config.yaml
num_hidden_layers: 11
n_experts: 12
experts_per_token: 2
d_shared_expert: 0
hidden_act: "geglu"
norm_eps: 1e-06
optimizer: "muon_hyperball"
learning_rate: 0.00658
beta1: 0.95
max_grad_norm: 1.0
dataset: "wikipedia_en"
Below are experts of layer 5 (counted from 0) of a mixture-of-experts language model. Rows are named router (the router's row for the expert), gate (a neuron's input weights, with its number), up (a neuron's input weights, with its number) and show model dimensions 0-127. Each number is 500 + 50 x the weight over its row's rms, rounded and kept within 0 to 999. Numbers have three digits each.
Before each expert's rows: a language model's description of what the expert responds to; "gets" lists some tokens that make up at least twice as much of what it gets as of all text. This comes from a sample of Wikipedia text that the model never trained on. Tokens count by the router's weight.

# expert 7
Description: Commas, hyphens, and, or, with, by and opening parentheses that join list items, names and clauses.
gets: ",", "-", " and", " (", " of", " to"
router:480581497382520506399542544500386527472544562506462507500395441429439566522509450537554429506425548499441476475509489531424440373448466460511489448419558480492563487486529502459566591579473501559515458501534429558506406508411477522418446573532452538528520494587545511517442439481531446540440550513486535469531494427522475504558510439447527564457519561499536546491461497515430524532483
gate0:522495511582574469488526487587522495534449531457419460454584507454483619552491434484506514547516531606572496517456477518467436488493427477473422426475522530434415466438459562485400429512509379575441475539466574566512543535421437496469389588446489490498351576416463508392453508512532501580518556511564460479522498479542479568453558472482506519507481550595557484457480540558589472517543
up0:432441479552478529522552546492450560445584468418509449553546410468549499516540529561488492538574442477392533511491478507514481430534471498644490492524544494420506456396494462568503465579525460526529516501520531629507425528535438537528435511528487512554525462495546443544507554479548511517422509570431471439403564557423443519512592464470456434560616535547477461611467502535479453470492
gate1:497588525527474523497488516510505548461483581440600460488521494527421516472546491486519491431491522529531506507517500591467494500525474520461363411627503533536498455509535505442510425460566562488448533498483534544534404550500426522338435575434452435465514564479433508467527566567484467536385501559591552452441465580491474531484443587535505467536484517511503603538455485504468543487518
up1:412453455481587500532530481455454454484517510530539491488454525533478570545587539402487559464483540466587484460545549470477526449522484396564457573533585449462545496484516527425494533530556534404449519525523533627610530556523540561444485516462506522501462541525466548548483518540396523526496487467538479434475461513481485510462579413525483379398588448497470531519463473534521505465526
gate2:497486612586534494538525488556555489495434521466462533552436498565467523602413497515528515574535466581525494587508517529518451539400550490508508605485514539465493550448579537451492441496497413544433518609498509546410543436555525530494614523522523500459539519494580566496497536464480475439435516631520540424471354529518557495500536539479446460511436522511424585525555431527531414541537
up2:535518412421465508417481413497406529458530496526575539457487577522446562514558520396520511445526504500462544431577459473556583588574493484539515419559474440506408489572515459571488463541532562598559474513486535469510432599494450478521480436510434511507497561522496395453553447448456464492508490485421558448468499485524510495492433479471565529457497631468498475496444521534417516495419
gate3:520521439536490525589530397441460487456562517471568494543422477495587450479463483457539471503484480484450549490547407496461516526478473451531492528507491444396445693531486533569567546456561468536550435456504470579457577585582406553523444453498510507506580491517471495495507480476462447494460532481543445484521532490484581541499447566539508473499607557539573486494542560543432506583559
up3:507532531594471482487481534534542522507440464531446528475509626563506523519518515538508463594594517518543470436437478549606454439536499507431508430465455448585469536443523524420532466427595606605447510542537520578497444511501533474426481487525520499478474377528494528630475625479452498578543470490491457553434496531491522587505491518506522538485471478480555502469414452463606486428456
gate4:526531462497460367567564484489494553500486486588441426503458526461457470606503470505462437431469545535453479604485508581475625523519444549459471512518524542610541602453508474590601400416391482574493433551466487441599552408550470493529634460402474543442506532548459565489515452539535447491562551525506538475489495453499510548550522525474533441512343568575499512470501480436478490452561
up4:478508519463577471468556544547498494523464586478437464458495662545592513474477463441526558500489517497564498385479465531470479514489504495578486523527442407499525582539415592456497534552363485467509510426455433484494444522470560504565460369497505520511502508397571457451591537478549556539542457449508579528508502548540543484457479497505521607562536582518568526436388488530456566561482
gate5:463476482447451442372577525636536501515393484478422497475570470552578457520477448478488503558554540473568540552426525506541465534473519476615492539464500501519434546461517550461560537525493581490531565407435430518457440421590551501561480490514462477493504485512484423591551552501481568486524535500520530546500432495531493452492491478465494500499475484497442519519482473485567533474433
up5:507532498539577506614476496421492417554552512432469508598468568476448636515543596555522506456383544509551439433575522549508579457484425505417538399544512416529510456486497472513468523488491499567446450549561501519498532461407518457557459548457514559462475585394511499504448496444600488502483499516547388488482531529508558451504435485585506559499462491494468469539499485489414369510514
gate6:474524502485519511492503524431614468499484441554550498496531485406494450551499572468453436474545408495488468457446509457480588480528486561542536552459611447520487424471450499479546421504559506564498489449451514494439567467514539527506496509514411609515536508538520522549542514454526463459384494585526545512440501568488496578467452531618445470545423455562480556505506499517413460532512
up6:494449509535512443472436486551453387519506481476524506457477533569483449472511382538497488464543489491519423492476464496485523521540550466471454568456411599566523575432566550521440485475556543475487554483559473510528520475509422508465595471538562465440539416551515515510442531518504554479610482507526415513506502469565653541542521500461562416408484538372465524540539518493512622486491
gate7:450489548484481493492477536506473504508557591512448598496448437557541473552449507491450457427426433582542498522521446487568546512435568572545532542554446543486506545477598603389551487547574527473572565430475453522605516556485562507387489437545499514494493559478507421514543462467430369529548528511415421485431507492547577462521508583465564484482555474537543483495439543560513535547461
up7:512573519498474568461466487570538605462521383532464472573479541446359368504407525570576516522447559475514530503505531506543510464373462516482461491475550446497502476501421393502424424590405519516546462537591587478390418500545533451517536500463476520436444499429493437470437473540642520433510501469458542464523513519461466511461576421488500566482484458528433484485484572510588553429460
gate8:453493478446423483573559550478497404494492505605516447406544399527527499371520500484502473588509562448498523522523525446547468411548554452461476599461531552526479441596506528479531565428529536488551483541515492421478484455511498529503525485476475612538555514493580457420489466564487391537474550524412503517546535461527551551451539554538581514566508582523571566497500573522595520467453
up8:510485449617585570484435457524522537487479449431502482492504573507478509584475508527380546441536440498479528507439490510418554545493421486559483492493519431432537546456507531400470410477435433572436530460468492444641525549511485503497456480600445451533480505448463560434502537437482515427540490446579482509429457542497451469510523461504398540493401481464459471546520475516430598541494
gate9:523483480469513436459511497571454525523466480517648617459540567459462510498562440483516482478469519396474439564490538598535353394505467493547575554513498480459380491435456501584536558443576563502502481417492439561471469481412458533580507505599502529505538523525429479416464369528481502509539499533516501532486515488507490515517520460594501553508488412524508465416394576464518442454578
up9:494464427474511585512523586578508538501455449496512560578454560563500520557467458470527474561474545591465523546575478461480545522658521538549445508562496466474431421520464516549561413538480523488565554418499547482511409483477530531465542524463490574454453438441471463576456404508524565523560470494498524525542541426466472465411449560564456503527451504480462450485572517479510542390488
gate10:444473505467433543557568560537443395394440542494457510520476517632503446464496383572519565470543513446436455488476523471571495566444519519526440515489551493459518532503470504512409520498545547548591458542562447479568483496448517499442551357515420581481407572507524562480465587435484470460497448598414518473524511510472517500556515465477548505482585508558574508534380388425525499508576
up10:500577498525527464475498415437540561565590438542510497447499507361460595561455486472476499497486441519516546510449452499488442450552588488480561441484480516607536469469524435448572501556530487523411481502441586471446535605494491545580556555501581512506547451414494539526449411527552591457465518386554481487438490479550438511445486579499566452474439458524475505522603569514561429399424
gate11:538575501375437512536586487537415490416459518492587526532615522552525433489483440516439526577512488493519513502493454503525451483501568381513483452516506439581487582579532415443474494528550505518435392482580488444481500468580465546407410572532576489602409470556489586566521501498513485576504476526462530437496557452561519537466587440543548434439483392553451570534520377404548497536503
up11:402494501587507546496518466525557533525496439540481485449435472474524451560520451460539433489466469476425509423561537428492565482585486528424515528543456524612456516435424425525532433472533551509531534462527496509493517431515513487472576364474526484437588460539505457439501540593542517546497533515441474574509437494498537492573468514593388582454433507515413467461506550633482584520543
gate12:487490418516547494456548547469513548472485548492489570544557502524524499480529508512533385566488521489574578530534460507451574411605463495524546509460508536526488526481508552465490482547493534532497491488498582544585510467500565446515458592543426552597517469568601464500484508480515462522457523448485490449576465475537425654451502493432449516460528528530529477521463593557528484515446
up12:555468500426533484471505519538531525533480429552483539456457458422478443494489472535510565552455498517418399526508544445495542402471574500518449560467510548458520412567507475511573510496465587464447578437526510401473471590436529507477522589512475474560394521472419458676504493461462513500452505470487464604501475559476566456522527505563496544522505539446514604427512522477495543514463
gate13:467583530507540435579568385479536524562508542506540419527460485494480445484501470599488444481461467596448576533487551428516504451445567482542599519508521489528521471567504446450471509457447446512517467505545500513495467483509463461492451503471400493609482510483475438398522538545413555564490503461534451505457630501556505528496464519421522473448623380459527540512485540511602566484542
up13:490525411482507510603501548440474523535534475574472541525596492484532432590579588508482498466511505482448499532531491559498475614569473407486421494576529496483441421468506580502622459451532530490483605461499593513520480565499481552571594429465491443416530481370516512484483516494588495467504449528546557597557477596460511481485485540488499530507438570527476407428503465430501452496413
gate14:531519587511486414471504572485508444579449492483520497505520510508521499499484387476444518507594565556445460503488454510556585494499479442506416569489517424459605465467465486562508499455561444364498542430551420558521432420522494504479471555462480516415381449566529410543526514487527463549431528509481487542558506552521563489517561488437520534462480497498458447555503468384525517462512
up14:462537574498511463473392499566454490514518521458568432450523501527537489543513446509548523400564535562452485459527521494421380457489462404432423460525433497517573564459486477542509527520522455447437565509545443496454443497480599608487492451471542462490430480479437507499489526520541480546438487561470361472516524598494542505449520531496529459434477457497476483502530421441476606429556
gate15:544518571465460534460484464498478593473498575595488537510464522469463463496519623444475572557385459558488548489486599509469459471477474577539474532551480436555427483604468542409509483479479447543481448603466500574462495516540493557512446496447481579456484522521406551550440487552517575474434473506469532517625525447430448530570499586613544452514512485466439578532413457550479534389417
up15:488567511626492483463494562493483544489560445497587498473512490452417501523496455460501472607434486526534530447511443497489568516485547527556502547540562431498474555596435448507562556458461475521541492420521518573423490521526522422483476585567480563460570450503455562536557447518520436437479556515499429524554479443407486457549531454477545482638559418548499524460537481531540402540409
gate16:424478559543454513494474636523544434559507400481550499539513510494522523522600578475452514450617430502550442417524619497550477441420471493479398473437510531479542476549464494533530536465550454571521485526489548574510588547531490513488494570578493437404531533488552474524509537495540506442453540487538421407438492527487550546483509418511525484368530506549481512503520481483552512513503
up16:487472484453574459453488486528563443528422506520576511479506532485485449442425652526448480538482484452466569485509472473478412449561480529541618437457539474548447486445428561468551557476486564527559439512625446527511493537532525492540459561571445514467510452464513458447538463502448458495495461462523515491495572470506479502600565441556544501366580523509489482516500464404465482500432

# expert 2
Description: Topic nouns after The opening a sentence, such as film, team, album, factory, and line breaks closing titles or list items.
gets: "\n", " it", " film", " season", " It", " team"
router:542549584533617450438565547414490470526507525541434481463448533486420542430508557588478511462527539509510510468544444475556429416421502524513465478518559517508532464409510466528583519509439654505539512442502445464471521530496632509448480460500545501508504528593548483575483423519586533477403546501440501421497518416494529429466481407462574552521485481466456542408581441533442473512536
gate0:456557533535533487541478449447441502490403528481450499536433449413472542486521551433571500550428451497451517453588485555478453507546534489465445436514431468507453399509539514464576502489402483576537588523572447497569482361460520540453520425465628443485523518397516485511565487504544575480510486500483565430587490483378472428541500555451554542525509465469519498393519475475416477560552
up0:452548524472572562482467485354467539555493411375573467506502572428553544435488533508491469531504566550403619577483479493460481547492470542417544542482519455505526407510502498514396630542504478510515470445496461489469650525536524500478536512608574588429545491489510388547544511474587500507503561454545480483576559517462468474515586564535419526516561569497617490532502559492497591465432
gate1:530468525505525477571423513561493438452541441528589418536542439475456497495502530509458476498544508599510505559443375603587509480439549487548530442480584509542520546499500452553543607443558486511540522423546453499438489496442469600486418540482513409563500623382541540481468468524536503501526498467520500439466525442480542472462606491537504468574449464607471521533520473523520570535518
up1:421514403508630476470553415463428415460517475439542491510409479478555484544439476507434488494459479592606568501517528463572507534553555478537502509459502486527456517529575466456553520449446430575621528462511495508488585478585478475428496502541415530516596446552503470473488500422463588476428555596579531535534543545482497464529462539467480505441447531520436462526517451504547528439418
gate2:526495508554514397510551425434437429527502428507476459442612411444437480441522440477498462556579546475450508483511514444430521443530546557522495539497588515583523495500431585507528500485504468509503527555500568488579574492470444556527532425522439459579458507555461466464475574546500511529468568531530501437536435498487499499567574466481552462533509458527466493472547539549520486492467
up2:557498504484533463532537448471481497521522420523538420440583538508444461475548439539515595483553511529515516502435498520383552403426549498511526543505476510551494533470464522591467436430546506514536521492530587532500514518453536581516474439520426458567502542566440416479437561497496564602509574506500468434516418507447553458567512402452473482484550464550478477463525464577502448495561
gate3:535462590540483443526606537519512607524553520471526559531565521467424606420558539493535480446472456450504477455604556396497487490536423561469540487507513506436592540549472478509517564425523512508491555573415478467467466518426522526515475581389458374549461517514434506484524565522524586463486485438418494489516459468561538472542557561580491496521459528467529495496546427531446510448591
up3:549549458563493505484467442558489565472446479544533563556502481511522609596430535497525579446456511530568522420442554520454544488436506561468478512469445492536577477442448515473513466550514474464500549497533521531488487471483403351410536518482529467490533452469524478627517524430480507456506451526516540498558536400600517475596517500576395508451498534474506484527503404539503565500548
gate4:499450500383430426600533520513435551498515527478454381562463546548530487448510555567455504470434508526419483507513483407458428408493520491495450456438460509498502469507502497458489561528527523553540445464471521555559462565450503568511558531509462546493502479518511479481505489496448449524494511421504520520480455531502520377441438498362474489496533477442417498514532518520457459465469
up4:498473553553446468478394523480503494505557561563540541540557495558460498513434486497517573481568504497621422531515417538519561538576557534458501524455528464483546515538540546452518435525427471508510552476423554434532513561527434379493404513536435549497543456496503488496521567412558536466583486419495512485494557487480564520484460517498447482447521481559537559445568421554549546476521
gate5:492525546559567482500481561490440477466400502516546516518441479438469432476470482511584458531513573478481532595594454463506509470548516457579487509555516527546570382427459493436609521503477431499485552504497470462489542478448393469580558430514333435511526503580495442540477547573578482603477465486465502450507483510438556483514499500481549442459416480456522489490490520557546521623396
up5:557476487469585580545511459557534492520492457549532529546506457535598555551463506483527425535622449434531499506452450588522532468439590433532455478526500571516451406451517481451364439560501478492490497505499544484509520607558494530540523501580531470463617609515586442493443471477451536507506534498538509495511502424462633498517461466526471514449526509570491528486419542545531484491491
gate6:484555472510579342423500456434559429444447471420469480526518466518542462493469412482532562559493553488576422494518467502491414472455512629524565486487547552459500474542428449497499478390570589473554577432498508512500443469508510538522489583500457563425492515558463570556500469432520514559511434450485565538474454468430448491480480564563541463499559473574506407425459480429546458515411
up6:527498505450473535485400582460489507391461588490492490408521516502400463535530563509528543493438563465474437509487504493521543491570479442564375513519447552484443493557535516505504590422553430399474583450537548520519527491546488612469573437522462511502583474533488596485544578535433490540519425459485411506493483502465484456514603530485548445431485494414573512437512474555504519444515
gate7:533462454482464482598433496531453513504501565590490458565418478484505552483463591475455397533444487455499469542633407472555419570574503516536492537481493506549503497469529379497537550531548532559543537501491506529444510610540567492457456454481637513519477500517526560512466490544526422556517481453366539537524517469501456390479419474412513480574498508567487431476464571484552610405500
up7:510469393507477541462530486520473438580584464542486418541480520486591558515561470479519478489582577464543407569505529528498486525486547570436634400505539524582516482579543568506492472493535384461512498469464529480399469488487498461494470551531477426474502469537502518525487500575572543505442478417541523538401493463487523420471482514500497381511497479335501512523542426540401517500500
gate8:498589492499486510482405469514423508564508467496541501485462545470498606507549512635458517528534544501505458559520416446535511476569490574558558508494510523513483538485522444471484518632493449465536501556413421464494477506366587462507495519569556531489497479564491472591550471472571488419498554504617485473478540512647513465397549490453496495523588574470498503474543529465457532487444
up8:537457528495601553507576521521369626546516534452529597510430487531496564505537520578429424481492470503513522556504416531442504479555436569499549541519467431483448520599477460480507468567454524489494485564473497460461514575439532516511549520528575442483543450566547485524533345519546426410445499509528515502456480448519581484478467505460550532473465537470480472451421480429576567506527
gate9:522577572610425504484449499571474501468514517514548493450453489585556542469437524555547506522581483448542504478528526546384556470582498517521478485470436452446486527541490462465466551631534491531515527418511501465441550511545520453496473384483539386470547585485553512476492487557451569485430521483450516497539447493500456508487454537520465416569508552504393558575546516450522560505524
up9:396491423508436475488537480503575523486487525508505587553548459588468583523471558513491548526513607553425448491490427536466568561445492516426447499527506466504496514455519409557518415503487482459527469486461509511641452488421577510519456565546511513541441453541416456508502504539519531498482499494495383463521462545501612498506561557497509523414431439471490446427514495539459480414464
gate10:550427507465505553430517446545536525501486454578457418529593474575409454489527390478554491478473462533560424538441513447431501468468522495539460491531619463511455462499533506561507400554456537458517509511481484506520573486528618506466478535490417517466529443462492542485490517582500478495467497581518476598520522544500458521462501556486544450436526523558523478504402389498482498503613
up10:506450614444484496517565411494449506464503493481441525447570397544483540456462421492518554513424396566445404457417492502426529524455525492489493490436537436525459431443491557513558484459396437405476555487412527496476475547505548535536441542455468474477526514479522467499495458463457494527501579502467552544579538550487479493373582512538515490488566477572488481434434587560451445455503
gate11:492466446596484457492538562431665551461576453468442502462520514530416510505397497503414440465457558462537528488485493442471421412529600553503450497491478400473484539460506448525512534510532485550498501481511535454440522408555508570431563503537428522556537562475587551467531514480437464449505535507606574565523530499480446565518490518443504417495480493467494558407537497459442510564444
up11:388437542522395461487473508489536601533555519484464527483479539614478534457446565478483512489555509478575509476435549485446463536493571525548506498470544587406481499480442447454452521543445480514494573411425557510472540520515536516488436511540526528442504482547490485491626548486435547491526477477415521488507493456502451446504500437484511465451521501478522608453441595368560505504473
gate12:454430517557513537557456452522445529488578485475503495540484468464585519406445530453501479430508473521522412513479551478583516549499510588471543553539463482461560535516550488475506542500513477589461489463425462515530509546571486412491533501527522538558534479592465461521541540485485467525525558609499555524569517522476510506552500401467502454534494401514478516516520368592574529498537
up12:499466462616492496439573482470473510480444513491499575534445450515525536530562428478520505462506509468411518464583472624433517415482442516462525440438500554477495477496544560527481554505511514592533486476485426591560530486419486575388441459470511502428547496486528424523491548463494461555521457519533499518470466485462545472576516568536641558442593468458503506537524542509481555495566
gate13:476530454536517468478391552574481480475473563528543466483520460524519554474633531558555558408495449484567472470503498530479367594534588528438481460508448451519433507513480371487449489491509587472548422466476498491469530432493474415470447520525506431498578430583447517438504478511576518460449543468416456453537583458497525585513448449497486522547580604480495477642522529451536387443582
up13:489546540462583531495556479480494576409469512519545554563441489438556538567527484491447528467500485489503475519452532503576443490489498494464461528534511439504570558509487510494473554555428561503433433598425514502488490500575533624440496403547489515431497542488535522325419574596531533463534499440495538444491512445521535489484487520470492546477573574502505415435531606532511384531578
gate14:485482618527545524492486535573367553464515547487551528402468490492503500512479500463471572513520516420501508470507526524503546583462553433441561513442523532513456476448518497535496473569515542487497469589592469502438513529534580528484426537549484490500483575548525590448445506491463443460502460479434407482403547562528508510513565519457503542458474484473537556496423488491514557521394
up14:471513501559470490558409531490533597426436530471580441617588505561488550464512475475489582487569579496530504485440441527553510492566511572453519487558471540587493509600415502584498449490465505430468523405577472581544490431488409570468513561464532578513547522520445531588507497514416497424505536502504513529495488483434502488510422459585515429532523515505438521493442509482573538547471
gate15:442536535497543526509459433544506536492566468515592524442578480432466483472481523543472601528519588531503631512489403396551517530489510475493552550465462456480464520569441390471487588494515509456492498581486501504420460503532491583493372511562496568462485529461457523479518516453444385528537514446552484456528454520490487510515467398515549566459482442531512537527506519451509572490410
up15:505519391488484530464570548430533492562425571500507500429498549417434485548417426520560565481495561463472547482582483496482583571477479449452522465457475535561459503558602540489472445452547468496505469467514439590546562433465541456438423518501505427475528526472462475553446563469507559407560431519533400568510493494548517525560438540449500537581486493556481437555518544502514448492440
gate16:465541483501503506378470504441483457474518532484409500464488502485532526520511517558511577596498389412493521435562485492479472450409406439490500501534490528571486565420471552473556516551510486572575486456514516497549513487528427501530419564539462500577543497558576463532609518545410517389468486422537510486458423496403406572589506441515442502444552515449426581399543461497453492538423
up16:436499535412496533502393544534539532538546481513515487517531528478464486570561469538534488383410523552600471503506516448464534489479415593512462567492528542433500462526571562495453532583499408471594548528561451500445457475430567494504431512433495472470577548470463504572459393525599605501463533520542415597489532559485416468528469476409537524482487568463476582471480472425551466607561

# expert 10
Description: Articles, determiners, ordinals and quotes opening noun phrases, and == heading markers, such as a, the, another, third, ==.
gets: " a", "==", " was", " is", " the", " \""
router:571608566424509402441515604429507524523501471455517502484490520472501488544529559521495488573495500540464498488512548509519459507413502379483495488520672456623520449496413441442579454547422599500539528504524432543479497545462459548361543581512541573524524556588511457547521503492490516537448471494495576502435606503497560421502486446398507522535507510564532534461546454513408556389512
gate0:538515520471485475482438568400579550483572434439432436539465537536466432485480612515514515565546458499373459458527546515469445459515468442448577520445508425429558505454489540566517498539375592550519502535551526517442461620584509511489567473438523477537376490487512581421514523413568522526405606565480400464411422599484492574499498526529495521481492453455498481578509584467477496548422
up0:469500505464519553516496585409522598527531501457558533520517545535527523524441543548475503506604402473433404491513476436505487514541488479505492464410459386497482447492487511539504469530377596502495504522498478502502453540534498543491597436421465440459500517449526576467541452454524527505462556538599468475491518444543551501542422474530512532479473436449563561624593440480498526487470
gate1:469535517546496442538509517496563489556487557497499444568551495503534447468462487427559379472415507482485432503452560467466432496553476427528596518562510447456453466570540537495519531435438495578522501527443438503467609455564492471530468534452507475446506539489567504482526587528541459528527632453492440582450459493454610488531479471601518489507402455541475540540481532503393501420374
up1:456571538444483500452506503455470427538488395436593515449473556580503562555402540505466507392429448490627418425575510592529431558475443480475480532445488430502508503451477468468420497523494420484457412559441595479553534419500502590485501449618497511473445491531486419563501505498479562471472463532438426522539474526503485497496486500506485513538398521424461580493461437494631440431526
gate2:541507481507554468464493507578423456518510501456455524501495551375488474535532508468415412532426472417504491486472434588490538455508523543532572486559495508551468545506467594464458406514556519527553479545522530554470512469527432531483493483480475511501387564499526542505431439448530563516441422446503543438504507505479528455469478472467483534557538517591487535447613524502443503445500
up2:450595453415439483523437497525556488479394466553421466456553487481442527389484548499547643501445528501573534507444613547572488473428547464468496473524544443531544538497496566586500601502475526513540454502489488519494399527519555510644483564448553521401585454614576468501545529509509476412561525504442399549505558482428483576508523487512464502421602438530410564518589536542567505565415
gate3:494473528510475465451564422521507461528482575521532559552472529482498454479502475496452510554470464553564545390515420518434483575404534582508608541558474532499502550492484492458551457496400516460497469462532546497503503548449516519485514554425516440509578567467501490509455526521510510597506454443479516423627529569481421470562566524381540476502551564513495565515519560595541501500453
up3:517501484513485524588474534456514513477508461480512473485520446448539559575567612443486492494484518538582462577467452549544386504519476378468426548470511461518481451453518428514533484548622523500480515554539496443465425484542501522514522485510496534432518367514510384504472476406507545469471619507510482528545414430434519510424503452511540480458473580518441490478389584433527584518402
gate4:474463533512472546476467514503547547413407554522361529571518489493432417464469504450519418548491566497538474528449455481574488526429566476511509531454469400445514481460441452474517471608541521564488431538459412616513377492483477402463514469432564419481460534470501483533529583489561467505524600509477496531548514444501513495496456489470484492489552446435509482494459621553457525392492
up4:562459405520585584464473476526510494541511437497562475460567518523542534575506503527494574568596490469593551501480539505495457488483483522485567562540511574489501511535525581459464505508454452492360467431603528521454566518468529459505484484552347543537528443474553498470539505615469549531524408501496538454464365545531473559421556553528559469470458496544474541468507497471458507550528
gate5:666506509443537561461411589551505433461504534540513483439513583510402521535478464531460499485590394475522442511537419524558423464578490534478427480439534483570505482495555424502545574508502583565480452506478431563515471532499517515484504515458496525422457465464444477568482527610461566488470570495545454471455485444597486526525613527527452524498513466486523406605481445453442498525554
up5:540536496491525552486458503380547526542488533570478487511557528592391449603461551599475486521552573498573486577466539575470544505598475493463529542419527469510534563525568584436535511609447543476588505524497538524486463503577517524500433461512463500407492436483521468484553628528548518443581497497532516510486461456636460469483589504505516436455582473461584510433608439434485551348492
gate6:526529514499418568498475539537490440447477476517448505518427483496527473500507525498632444483513442512472381503425466593524486455521463552531450539496452497461529423448476503517457503519520540415459541521538494490446463383479482447528520559459457527533461527549514525474485499523552583567573462553451386484490468526488473534481594406446533417519490558533556452492547446397500536489501
up6:526543537491558548519533552605476548574504520526471476481523572560595509502517456593580467434445520459591558513531509526513351412497539528530493429532517546584536398464496441593458512568509459503526493508495435447517420442454435464471488525509399552497611479534497565473579487410477506470513534470454496499578537567421504514527460457439513602521607542530483545571500493505523412531525
gate7:530527620503507397487528533523595489517466587449558483587539453516569514524532466502497567465556520512489510490530443474519475470556593465453520492477507505437545523547452460493473427408448560543430558482471389473486513488518556512559520478557526516434453439566482562541455565429491504516524578494639432512413524511497534468504393423526532488479444527478385486539471478452575516465521
up7:482508463534396487541503583473444459500499478509503395470523575494474501500510578530381521490521427464538472487457511545508594458488426483519465554488484506531523590495523444530482473583509436538496523548449527533535504543414614502425488520478465526497557475443554481417420516408464504511491519446428572515607470493438512492573551512565415489475557481520595518510527504489527450501564
gate8:577536520472434527459553481542453433530596556494461566464541554469582547530582432491563511460480497481542443479429591537525562484449553478471483448462493606521465494492477500420459465477477544536475512508482489515540482513383544525476521502527481575544501513535507486431517456434495411538454464512446434515493530467475537495590479453518399532440468572447578436477563515439575456474447
up8:398453500544491501489426468432528590549552512524491519506515493572498467507532578519458558513479429463501521556543472436523580470422509456516538398573458468452370468452439398540517503511463522410446554535510428501500437474501515599464480468419538616566496488476599530505470477515490503523461520506561512532556451515453468363490512523434522530469538549505514506534538474434568592580495
gate9:477517505540536437514370584423480483504514531597537567463358409460510502466482577467453458515547456538510561536447538495475513440484545533408445439473611519462478502472472419423577427351439509506462529472437477543432499500496490546463474509511472518578457509525467611482411412497570506473432495519470527572539410526405527472472557505495532479426415473557562479527490475446428552503554
up9:478413504549589411491429517518418532513554471434564490486447568551485553395523426490621542453491515504475533460507483556472480466522527495563506441530561494481494484463595454555493429544532476456478471540516468549522491453502520439591465577421486531538474566588447565500589480565472419462586572518396481567406475535554473561457522506427505689479500516479422584472549496391540625486487
gate10:517508440519532455460511606488548495517542471454442427533453539485517529467565497497502564490564594483508430395501584518459344483519501498483560502458534441604532546476550518503558481486464467467470457472530475477558512454557531491532519660595567472460504518564522451498482431420484452440476509507479447504543451484481435517486466472530461496509589493466539471500458530509524511553408
up10:515501551505547485458483513506588467542528465452525505458516522478489479491443507453453626466515488502499452387479492530449359515438527509464512576474514537624494475416495460547512463409429588425514460455514491495519509490584427465446546509583521474589532590487559524474551394479490508502495543444583480439555509504514457471485534502534493550525489496515559477509513484512499484502477
gate11:545491460566703584555557519502475521439516512469502489520485558481452483493556534359508538463545518511531498536502596556445478462544561471559431580546552442514399481488512552453530433469501458477604407465516412404499458498540511528485536523551541470579531517456569620512541515446480502430482445485532451507569474479460476512480501510468470464524523528498494551489514473512562388571447
up11:537530470451355456456532515564511522428499540481435542559484382509472447417426427527531500439474509488457472591507435501462537520405532547452620467438533616507514560451426513544493525491403422582373471499506609449440572408479522512435492506544456499452478539467489472533573527570484497529478473508426605551498563594460533442531539474439547516408486525458509510431517485490386594524488
gate12:550595424459511428561541433481512465439585485518551610501505472549584479426499457530545489461466504497519543563436519571526547463474439518463517518492509445476557455520557547498520455531521559452455435514547437490462488567465603541512546531548578574472513472543551490459391506351539488460487477484392459561487561474532470495519479481508456455459523521502537564453483534487473564571538
up12:492592504559456464499553430493500573548532384549487505500426460471549559510468450415556528438493473546538530507491428658486553510568453533495597498535522551483467417522569487476463444414412494476489571528513550533461475394540577524560544575543559528523481444404473445494601493477484514433583521483466591462548551568442560529453486502507473472487461547412528471508452558511463514538480
gate13:471539512450469463527550473408500528571433508431452512513545512543512523460591484512442432553514498522458474478524476513491515462575409410511500447499532583400501547439483463422597535607608489423388559541547443527438558459558516480475509565531588523433351477459502443552465572536482590485547462408494528510354500451529521480517566562523461469490528444479500479462538425502468483445501
up13:485515438513443527421456539459582524541462524376430498500565529532501490430557482476471480478440556471529491529528484474491511401547462377447385462524483551452443446476459462460576502542546457430451587514578471515442454473613492471462481552575558506392406501478514481477453574460440653494582467426461584546424509421478555456575567457549403371550479500575495560532508482480527526494512
gate14:504458469343470522500574596537498481455608446567498537399475518444478397579427448478467453530454463505479531543521567499500501538506465490475498526591560443586556489469515421534478594528481515543535442431497499504433519391512505599561547404546461496438566510474492476482411424512446524540525523597404521554484544490557513424419508465481492481453491527583507497501521555567574516520469
up14:420524490463461440500482506571546567427445431490491496403544521503493367604438491520411471527485518498509516528528494522477384528484514486409583509457592542506501556615455494529438546551387510504517390493537556543465431555471398533522526532560451596435553535545560456498489429555490504472483479494511499477459539571551548440518538348488545577508499591534523478552515599581574557485434
gate15:586496594450531522495480485545522498540516420504430544505597541466480478407537439578490572446498552469447391438572512584478418534534430438576558524506545530495536498449435470534509570382489595546546458469473470483530464528425618419469480503502494444457476451463449547446510487454484536496502498477560432447448475509463571425435419460514543435463478557470466486503417520440500477608577
up15:376530492468587540545547524446453500509452548587547507541447527459527524554486519468487499586490495466502477534420518497473479434408517443426469519410429450433463549474516529477460410548576542501478478576459491519568420478576481455518556492600412551593512574440548519517494505502560537507506533517475531481560503473615419508527441556527499473510513507504513504494488474552566515490467
gate16:522548491577624508411547543411587482471530403520462539520592463474570474597581558576470476500480484445468526496553606452479458466444477456579507550522451538461485463471468542511448516498464374440552480527501464516417504487472550535477491515455484502492514547377532530511461524465441500524492492474393564538475437537481519413513519566451518567541482495454520429522550484505511584524493
up16:557488491438461531536536412506504478571505522451514533413482483550544545427473479572471533501551565451483469398501466558487417511548468475499587494459458488575466596467382504439487508418438582442454432508541392471594477545493587450451562532441451513518577490547482569522514535495508467458486481593503451520387520500442453551555501469428456451498534568533479551502473478493510339464498